{"d_expert": 96, "balance_loss": 0.0162, "init_std_router": 0.00945, "num_attention_heads": 3, "rope_theta": 10000.0, "rope_fraction": 1.0, "weight_decay": 0.079, "max_grad_norm": 2.0, "warmup_steps": 517, "decay_fraction": 1.0, "train_tokens": 439100000}
Below are experts of layer 9 (counted from 0) of a mixture-of-experts language model. Rows are named router (the router's row for the expert) and show model dimensions 0-191. Each number is 500 + 50 x the weight over its row's rms, rounded and kept within 0 to 999. Numbers have three digits each.
After each expert's rows: "raises" lists some tokens whose logits its average output raises strongly, later layers aside. This comes from a sample of Wikipedia text that the model never trained on.

# expert 12
router:540513457583531462476399444569470493482549548394497544514617535633512471536463498480443429596463453478476552461431462516477536476511532501405554492512547668409462554456463466521455488548490417511431478455431431480496567473473519486488411434471498553519469450521524461494533395526503439542502565491574455530548504539546494470442586551469449521468437496474400513402504510543499499469451580421510460477480554407457536519567516588476402537572553489486565553471559435493468475515495560548462541548503547477442419586475490557515498485551501441487542460486618485497529437496484539428
raises: ".", "b", "l", "g", "i"

# expert 60
router:399438442529515470556471452480453488452512470534484477563475480550472595537478530494569496415541461570567462458503458456467495536427487539437568420504472450463462483484520504586510589489529536558537478485427364534565537459459394422492566526480509444433495396544593497514436543596564457531461460503454504456484461462452514510585487464455574530480541528513505579545490387505545557546516537448502526539535506467516482471516629467423451476504617450529456452503480466431561471510498496659573436529493489482564486471476518575401510415474464431512534541440568541447598494506542515542
raises: "ed", "ing", "s", "e"

# expert 47
router:551627520444485513487590460452535462504444554470522545527403427522486523431564568492558507581583510438503490570502514581439442493453453512608507462416613417576529494625459558541547496494483496446553480448504447522553539526421476486476547558509510542482484529566447458526424352494533445490465526497500406455486463570560568513499464600463572511509454534596535500535465441438470428579534469496441411473502597514505505500534576465459503487480549484404450472566516550422510527517523394532520502568477491537482435496461489609449459550487523466569471486398515520510505510454502473494
raises: "ell", "ens", "enc"

# expert 71
router:509568456558507595416434457452500475516467450397547480534463580541644518479462469524536422513551514517479450508448370603465404491486499542546548567543556514475519449450455556428485514422490515501535506569487469531515528457379456533535583530606447462493369541464426394414489437560464461468504493499529448593546408554564464522448456595475578477418455549512504552529504539485493548521492511486443426489542502562479505540520532521478546432545501534552513457490474532459577518507580520512506463585522526530494532509508590410506513507531497461584453547474455517495621486565479542530
raises: "ing", "er", " of", "ers", "y"

# expert 6
router:551621492510475534470517514557541460538481567571494420446466554433540448496495522534385477464526485563487454504418479480473371503427435457599492562540537500625492533489460521410447454443512589520485510595524487593541411522539402511573551528578456427488434529476448515543548490494482469552483534384582483579559562509477483569505537509472526511474551517493466450504482516480536459446499552520398507467554374553553566481457397424591499534513477431497510449496451536420484514506575439437480440467479521535589482570495525581455539504436524490470465492448466491418539529500466573510
raises: "le", "f", "g"

# expert 40
router:476496506461470526521578581583463533515488584513500422559435557499533499551473489564438551531482460578428496446497569481453538462532510557468493399574478518485467484414480482449551424480498502490413522425377493502555371501452560440562547447539486496527409496497497545530510534481533477505454530509394512470493485455469448519548473457523551450520460562539546462555395535479482479522438516561518630408441471493513444512509460502491438515473471556486403579437471533452478597492538436556578434615568592510573496500448389561508443472522445519517507460530420460437542493459483631529
raises: "or", "es", "el", "f", "er", "ors"

# expert 16
router:450397447560521467494453423595552483554480521473430504508559549526578433520473517563564525525512500478478430454409471563463454471552504493546483485498500532478498470475557472569552449505444470491450483453450643562521624393571525465405519457512437546513485562489507539486494469518528461536529462437460500480555489399415460540493454583441569586582446546541446546547556615454514487452565565463432446535435531591556488500609590553461519456453569529450472507501525583595452485502494435489482534457488410463514494494480505511544385460535491457489450485464417482434491521475416538512
raises: "est", "g", "er", "um", "o", "i"

# expert 0
router:462436480424530524560421504473567545542553475525541539567428535526451397506434524482565509506439509458510517483532525525460590448483450504470547627459489428382549432425503481584512422478423455448461530452432561451431611462522508456525526568408581459506564545447481523493554484486526485525569471538520448408478504507437550572594489464482489477532549538607422491480446488423502580487449516496501506503470557349529534501435545536500594562502560556517467464494525490491465546572436432530458486481473585513514506505600453513441461502407502532550590541536426492448447561481480531541
raises: "ing", "es", "ed"

# expert 10
router:529638422547534524538483571517490501526492459403453511508480505568502442442404470481477429527517532486514445475598482492525452440447401508566432457475554457539466559520396592429483416444504461421604528458545513520455484504571507541486517551552422516427543458446479500515519503451457463405420469475565466543512551511495610537518521457472558473503526575494422524454435496512453451556444540488389466427542537573510462537471425437515479447552482529482561571618624499451469475567585474486498597576473558581501484517572456462410547473540519523516471537493449541521470495504430489489
raises: "he", "ing", "r", "a", "as", "er"

# expert 54
router:456592482540496496475539508643485501485539556528526456502562547484472482525530493528555451461427539602495519428469519518641435495506460376499428594550490542476517422544470548477517485462562496546461438549457500460497508484492545560583532462495572429568555532581523572478499405542536495523529531483522510488514514428583440534507512469536509438468381450359536504511526435482495531549529551386510415450580457534543471561409483520485477500547445447440439529482525486476461510522585463457500469396502436470493555501485465491513460455497506511582554481522598550596550585444530423604
raises: " the", " their", " an"

# expert 5
router:467420569540464543506595448528461576476484607439466485454482481451492538478584447377602524537545510617517550463424497488407574524396434568479499525495515446509580500430566412404455572464429568506434477556542573462617480477619447534506474505521575470520567499489460454520473464559477513525569484462532460442540448438529534526472512473570525529469431494452418436548515573516491484528489551432498468494445496391512514461470389481502549501475391453497564501473523454446538465496423555529489473458536503503491541463399447502503426497454433479473533515430438544513485520587497519480
raises: "ility", "el", "ell", "i"